Experts of a small language model.
Training: 288M tokens, 4392 steps.
Below are experts of layer 4 (counted from 0) of a mixture-of-experts language model. Rows are named router (the router's row for the expert), gate (a neuron's input weights, with its number), up (a neuron's input weights, with its number) and show model dimensions 256-383. Each number is 128 + 24 x the weight over its row's rms, rounded and kept within 0 to 255. Numbers have three digits each.
Before each expert's rows: "comes after" lists some tokens at least twice as common just before its tokens as in all text. This comes from a sample of Wikipedia text that the model never trained on. Tokens count by the router's weight.

# expert 13
comes after: " the", " The", "The", " that", " this", " where"
router:129169116096138170082149146133176123116155107125105171110141120123146130109079088165123191145121135101153107101115104129111170098108115094135150103126137151150124100131080128143083128074110118105105148132131118134126124166140111111152126073109119146136119140117144119130119151126190157119124150146088111139120179062120131121120137128118174157150091112089096156114115116158145132171127
gate0:106132131108118106115123104095120105148116136143112096135094123142089168098110121117147131185148127124121119128122167132121083154077136149153130082121111133139093129159129113127141119136142102109133152143159152101164149136085123117130119121136088130129134128152127114136072138135127127097134110117127089147173111102165158130104109086125162117100139129126162105137108102166114143160158
up0:084107094100126146143074120146124112152119131119127104114168151112116118115150146130137142159155137091129142150153135141146120108119148158151144120165059115130140121180127157117170107099134100128128188131130127097135114117100081127135123133098123145133146124135109073102127116139113106087121149148157137176136102153152121152103113113136153152121131133075160100106123145162140131114116
gate1:130136087123155114149123134113073141140130100106121127088119126159077100141120167141133123145117159162103145145165121128120147116103165150108088134151118145082099149126112119140162106112124140148107129119123128158139125134150161117094079101125093139141089159121125103138139090105142125109136141114096144115133159144153193158160172128126124113126124155097096156118113143125136143116149
up1:150133155162113161126139154161137153121145129102121121090112167154131140115117142154146119139158150107140091128082142138135137188211153145123159130104103112087105110126137138126124146105137107141159111149114153077123143119184125120099141127136192109109120134083130123126143145102130130132122122135127125067107131102165141086159104117125116127113111129114105139124163126181144148167153
gate2:159149157094152137135140142143153142099140125131106080123159165142117138115124154109151102125136124129152136134118165138079131144142097155106124146136112133169116096155137126097158111139112142113116149152161095104102153088113139143165148109114128137112131119116096131103142131127154138148134157155149133162094098136172112099098122133174155164072174114111129146105108144169143116102123
up2:130152157101126126103148093164139157126093176126154097093115113163116105115115113100109094103199153131145127102107153132124106120110125076155136147115108127168128097142157124155122180170113093153130099134099109092135162132174168137166133138115157140122095092165116135115142124131168107174143082142129131136145160091112134119137131119092177107141119093156113126106165138123146175138109
gate3:108086155155130137127167121109139100106139108101114129114122114129145142099166061124136112169124140121139140134158102100103184170076111137118138134157118151129140095099118094108114112122115133137115122112121150116120107132144130113060188156155155134137133140106110127116156100091133085164126086133132079174131114098092174125161122153085134116142147120116144139102109147122120162110149
up3:105102120141108097133132123113125140103154127143133160149090119123079107084116102140084113128115136112158138104117065080091142114126093168123145101079097144156118120154144093147139126145109151139084129106122148117096135144114104085111118126149109144154160143117130134133090081132138123161108135118114084131071122186158161109143159077089105161118166147078149132109083172120110107107140
gate4:096147093121160160140110148093103132153104120143136110144126129146153128165077168158099151149134106163146152114144149121096148151102147119158108128142136141094100127146129152124139128159106118097151120158159138163150156166170094144147162117145160173098136116120130143136142154103117126152135068090136146144101159102127142097113116094120148114137151140143106147178108105134133107136115
up4:134132112151153100119161139131123171125146125135124138164158135131136105107155128136100151135146152142125185135137132142140123180176119112122105116150148104118156150129146135123172156086134141128148153139136120104086174111091163151134105149132148118154143153151101132144099136084099076196110101136138131153119104093129104114137136127134091149155138109132163141139178145125112140128199
gate5:145142142103133080134094139124101128085140128148168180138106153136111105169123108165107101109155129069165107154145104162084117123080115081104138088107123142167142136132144120111138131144122153109162124096162134144127116107140116136085168086150141161145154095103098078160097118139140137110132086142125105098128151137114141112106115160158141137080130110147166162118117102118062113110124
up5:128121146147115079122121151156117124118134125142144135129119147110135120116137086145106109098141151070164094121141137190101153136086122110071108112111144168151179142125134139117145153137095163160124131109113122154142097103095132160118155111133103154185165113096109110138160118162160114117116101104160157176130136104126136105099144162124153094100121131142151154149152137106100132126071
gate6:119071130148107125128105133138159174103122126118124144096145154117141133120132144137106172159101141104148128125102137093152106135122148099120133131117146125132136098172054141107088116134142138121072123124162140140161167097130136117154147119110112114137109121079161121211135114103139088154138138189152141090095104154191118143113143146092138123147149108078109151114136176147093138163119
up6:124107125158162149092140115095152154160149120112153152133103098138136158107140095127131131151125120121122151132073122105146108116153126109114100140195117099130142096159124104164086117125130109114152131154125117143156176126169153098140073100121142095128127125139119093123148114129173128130100117121110143127078106159147089131123122118120101092095119130130107118121134130206176138109166
gate7:132127151118197103106139151137120112135099150125120116127139155137149100131121126125110160148103146139141126132125110142136144117111125097164149111139141124166146148135105161147113135107104109124139103087109078120090133158080156095154109144115097130156167118083127104126125169122152152122129097104155126160142079081146151095147176150125171151169110087083094124097144157147106120127136
up7:143119109091183128119153160131083131097161148132143114131162154155156136133128095132109120158159122133142096132152114159160165130101123097139157170117149109163129128106138164139113145090104098113132087136096062128107146121136153112140134138118083132120156125100150089090111135104141128146151107107120105090150132074146102106170157139102155152127098124087124140134174167152144112145130

# expert 6
comes after: " (", " the", " his", " a", "'s", " \""
router:167140122119128143117096142122147156149151133092089142155162062155064131118102116149105135120118128142159103097123135103176130138073111122111131114132108120150126092109069141134116129088087127105126090082150092134101144119137119133127127075139144126139115153088155107128129133138135086118161134131110106191116107145112130107140075150146149108117137092122122132137160137187146160145117
gate1:146128074133149147080110105176110109116184143076115127114088130090139122093145112126135145122153130135119140107117114139123121076146132120144131133092194090134116095119104122124132144130157160137180127123101128116151136157096125100091114112112133130153119136161143078148106092104118116147136125114133153093142122122130116146105115122150124132128160160154134163110159120131169152148144
up1:113092153151121167152163175097108114124128156077132111126107147127146190125139071108122120170150140140131083148128148128131150131127139174107109097129120143110135125125146130107118119094150150147098161132122132102138124144108130137143128135145127099110117113137075132101121151130089156141085131108093145126108177097120119100162122112105121123101138160103102144166153102117123131165118
gate2:154150113101132070085111117178159126155118133146148170104116119127118106137108111138129098152160172152089105091111132146126142126136102173120103134150114098150129134124114120136085116162115085156157138071132103150112158126109070099178138125097150134150102138145142133092111117119136107181155166140140091146120113111131095157170095156128135111127082102178131083148147124129146141107121
up2:126146147120143154142077179141199123113116186110125088155103112127141153131114129135087136142080087111102143137138155125161145094118170141122132162119132119140135110133126130093071090145129149085150140144150143148145086183111120124092104160175114155167175107098134098141138121118131139112136118135161155120120158159096117132164159115133159097140098144083163156118104134136118132169125
gate3:161164132108143113142095124118126100149098116154112102085105144127136157078132119171115155149135105103157159118157136106162154134172187098083151122103096161148132119162077088139147098127157126111135135120118137169094121133138107167123109101126110097145116120083136094122102127136131095154137114099119155128098174164153108145125146123098125126170143127129138129115177145156117110107128
up3:124128128131091130096136141129109153068166127104155148121161130102173149134109119126129134143120131107149113118128120081085106119138095172157127084108143163115098126092124114139136139196137107174150117150166150126132134121083106101089098126154130127128135095136142113165100140110144165146086130127107134136157134133085127150128144127156130091139166120092130179145109159117117146111092
gate4:176106111136117141125141136137101108149129148106096127144120123127103113138084127106113101138087131159162128155091152122106131161152134114111148108126118118115160143112108178135136094077117114148122109142142087120120167138138115146135150136172141071145145115096126112124131114153072106177149117183148119128107083127159140125162099156122112106141133136105126131114077166167139084119122
up4:142137152128129099094174121154129152111143141084148125160169161171095124131106113064099144142152114151137184133145146114070107142122148123110124137155121092145141162127112148114161134146131096142158099152116079135108170107157082104093158132175142113104113114139110128094095113093120130120138084168095153104108102111160129113110136137154127148141077151184100151122124144156156127160134
gate5:156115124104164130126123133106089129141139133141140123135138131127074111133165173096188148137127143093103133136122070089125122173123105160167172126099115135113132111119151131129138106081148088156157094068089120114107124145136137107124154127121098132118116102115145136115132089158119127088154093090142140134106103128111126146102125135154129153104144077138155141127120169157164166121117
up5:103081067117107127112137096170157126140116138129150129143145159133121127118094120116119134153092125177110093140157094160155159127151120108094119178118125082119137152105114177118186106148151121160136116136131114181169133151086104087115148146136108120145094132124130137113133122103129093143163158126126107112120123076177152119128165076108119136098116154118128103130096100155117105127116
gate6:148158147108136120151139126150116119151101099152066130125135150172083116158151156124116095107104136078110118139114126106141143114120096139119112156088112136116130154133130072120109157122142176091135150124143142139112110122138106076173132176143172152107141086082141156129114157098118156142110072121094138119140107100113126151174080104106126135147121118163133121156179123156153108128107
up6:139125107131152157132121138115106111155155107192147145140124140143154120129145123100136113173163140145145058129167111129129111093117133125093181125126133129163103124150165114131138079122115132147133128115180162086143154164098144133119124152096062128140131130118112125159130177121147096114151177104129144141108157179136113158159167122127128123115137147170104152171107105131120109105157
gate7:115158086151186131121163114132114119135135162125079146104167192126159145134147155146094087095142130123082158142122118097135132119173126127180112116102124137147107115092096116132145083110124134128132144104146169134091118139111128129113103104130150095166148118142148115157139137108146096095114137101160136081150146104131158122191101136112120125138147142126105152092108168132134108138148
up7:158067134136135113165097090126118127131166090114097124134138091122147158103158139098140141160157116118161130124128163171117105116108147121115124101128148147120157147111130137094140115122139118075167101142162104113100118149107156138162126120127132129124128105115141103130124132148119164108152172115143088176123117098136102174118128096124137102129119145174124096102116083124120098125116
gate8:137148161110098137150134140153114126172105130140153143147171106130160134115110101140144116146140139175146148083172135147113133080122169128157090142105136130107126159136094134105124095121155142125141139140141111122083122138144094107117134126120139140109144079112114103102102107134098095093146102103140130109136140128121145164152126123126084142111131166128162135129103135161131112080175
up8:149172136095146151132126103143134103147173118131140127152123150121128105123116125110099151102138113117171107159120128100131079149143145121177122099114115094124120115122193099154079107096166128114169106156093116114132117139104108115091161165195164107123173124137100103126122089148142074158100104148147128135136138165158146079098122158155142126156133142135115112173129142110087097154154

# expert 18
comes after: " ", " (", "–", "\n", ";\n", " $"
router:111149089130168161104087135144126155102162147111160128114148138084121106135094088189129162150128154130127123091150135134158126131125104122130117122132118168143139121137104167080122141111111158082153115149153087154118118085107120107138096118154165144128107156096112137132124183134124126135102108121146115181180131090081127116148098176072128090107070150116112142074146157142146120165082
gate0:091117144135114129150121112121119132141089145147102113126120127151157132118187153098112130169154082141144160123094168115139104138109071146147102159116140122118142151114160125118134158127106117123166094167136153132127134074166107127139046093142134134116155159104142124137170122096151156124121137120138173127135149149122159133130160073112131128125054097154115128112134114081131110109109
up0:080163122150156151160121126131118110147127141131139114148103150140132183146113121119100130103153100127164135131162071108104126125167162175150079114082148135130121155138145153136111141188167147121132124152143145131141119145133116099096122128116126148127152154132085112124141121136120131108079157144142158130136149163131156105140121126132119072111113137118098126163138126099126092138094
gate1:182109107145153099114134093147150181130119184121129145152154151147168090133121135090121131126129141116119113112140159138134113127096152117084112141119127183127118133135119138119088098135145163079109108104112106129131128147169145128110133124126119098178118172146116148124133133102100121095145074176128100087115114129109143124162097138132112140118158119117144131107110124068103139159164
up1:160128129138135139103122114137115159113142183094087154160136116112119115113135120165128140120120149110089141109130123143131147135150175128114113170106104164103141174127109116151115152146133133083100085115104143120074094167153107135122148185145156091130144138125143142115139128095092116108148076163120139087117107120107148109165150152095108141128092172096099126140125165122121095130122
gate2:143120084120125150146113119164102162148133112132110151117141116146133118128090143117151137131132155130097136118098123144158115100142105148107111148117121142130134162141091110100143089124106172138131124127133114129120103127107076098129129129134099152125091124139084146123105128106085096103122116091132120075120091087093093132150106173117065168139109142128137100121144109108103122126111
up2:097157184126123124161137123114128071128099130126151129140115159127083152125140135135114097114087088097105103144151115110148106104131128152093171155172137168106171120119099094135178134146146095117086134118126078115124136111127128132132120154131119140105106113138133139102143156141130135177163109131083145111157113135120134123144132102073129098088111059133160147102106154108120149122150
gate3:109141141120146109111134122122150155137104136120147124123122124177111101113137187104118106117107124115089139140114126113134150144123130112128107105118143150092143121120096196162172108072129112103122120120165124117123164111127157098153112110149142131145146134083102169130116139130152125114119150125147127185149110146132113172143160124127128159110119141093102120113113138088114168132069
up3:123127141120109136113098161146142132104141099103131130108138149164148088159136121115160134134150128071086106157139131082150117133130150130104116105200104177098155148163115129169178048139143142115110153138133107117128147138146132095175124139143095120118146138136097164102157143126160120125092162128094158137127158171158089120147123097153107076148102143110128143151116122082164143122086
gate4:141110111141117134116138090112146166137159126149155155107111107171103142095138164107097136093148093134159155148119173129106083199167136162123112107078116144106144110136166144121110135161116116123160143147131184119158134163141109109134117141142182098101122152103130163116132141138125128089134170111141129098098126138131159098128139093162092128149128134146161102125135120093107129163132
up4:119122122109122145174151124142096145080107106113118115138136151136149101136110126133103151144133125130058153105149141083111177072140138110116118146148140119138142173123097122173122123100177182112094150084135104127116141141089116156157144117142103187163127139154121100140146145111139155145117083113110124159145116130156131152157092134101123111143153092144158147132130167136177129118104
gate5:122125195126154148097077165118176124151143116113152145144103127143079131104117149149129109099123135135142144101112131119157119112138142091100103137123114160130156114132063149121133116138106166134116108123156118142116147127106091145148077127134113113133107174166148161153137121109072118121102106137135123169111084110112102080081129113178119141116173114142127092139095125168151144083036
up5:173120107123129088138093140125123108110141112120124151088128128124088132130134112110063106163147121141111191120115154135102113102129131106160120158085137186148117132131060120135188101149097124094107132101110112153094181098124133150167150137167104154132102098160137145134173109089147122142140114122118105148097097099081118133114154099128137104153130097109102097143121134153147125140167
gate6:094140137058143112123121158120111131115158116123143138130110135100172116139172119118141115138121137122106109109161111131132068095107153148169117122099121150143101155134124134147080116175110165128158127145128159101144115117121122126152116116129128121142134143112174145094111102171128168107116098121130152098177158118143121128101129119097137096179040133136106117136110150146134104143103
up6:192118151145147180131142110135136118120146145147099153096157170070109126120121154132129146130134122134127165133139148144086147129174131155154090177174083135141163133092152088130099151115163105140121121131109164149127178140104151078149147137133114111131132177135143110145140124115141129147092125167122134116122116128104114113154158134136076134141126123160155102087125125103155112099182
gate7:140130124107118129140118110120084155129103118148134127116168146127154157129115130133128174121165163120143175099111112095107093128087127165091128133080154140103118160107180138143126156135136143107092144160150164141167114152134140156157124114136179120149126164140101104117115122100145108092152121085172163135138119108121118138101171109086141089119124145154168132117130210164149072109159
up7:118123127128096162136137148166138130161134154132107128113162123139143134119117102140094141130130136112115116146138142138137114128159167129131172090119176135147120128097092139133158131132113152100126096107125114096131145106141183145138105158152155175085127130136148116113148146113077157146095116156110134076140147123134167115155141148191143176102127121112074141127154117114133157129102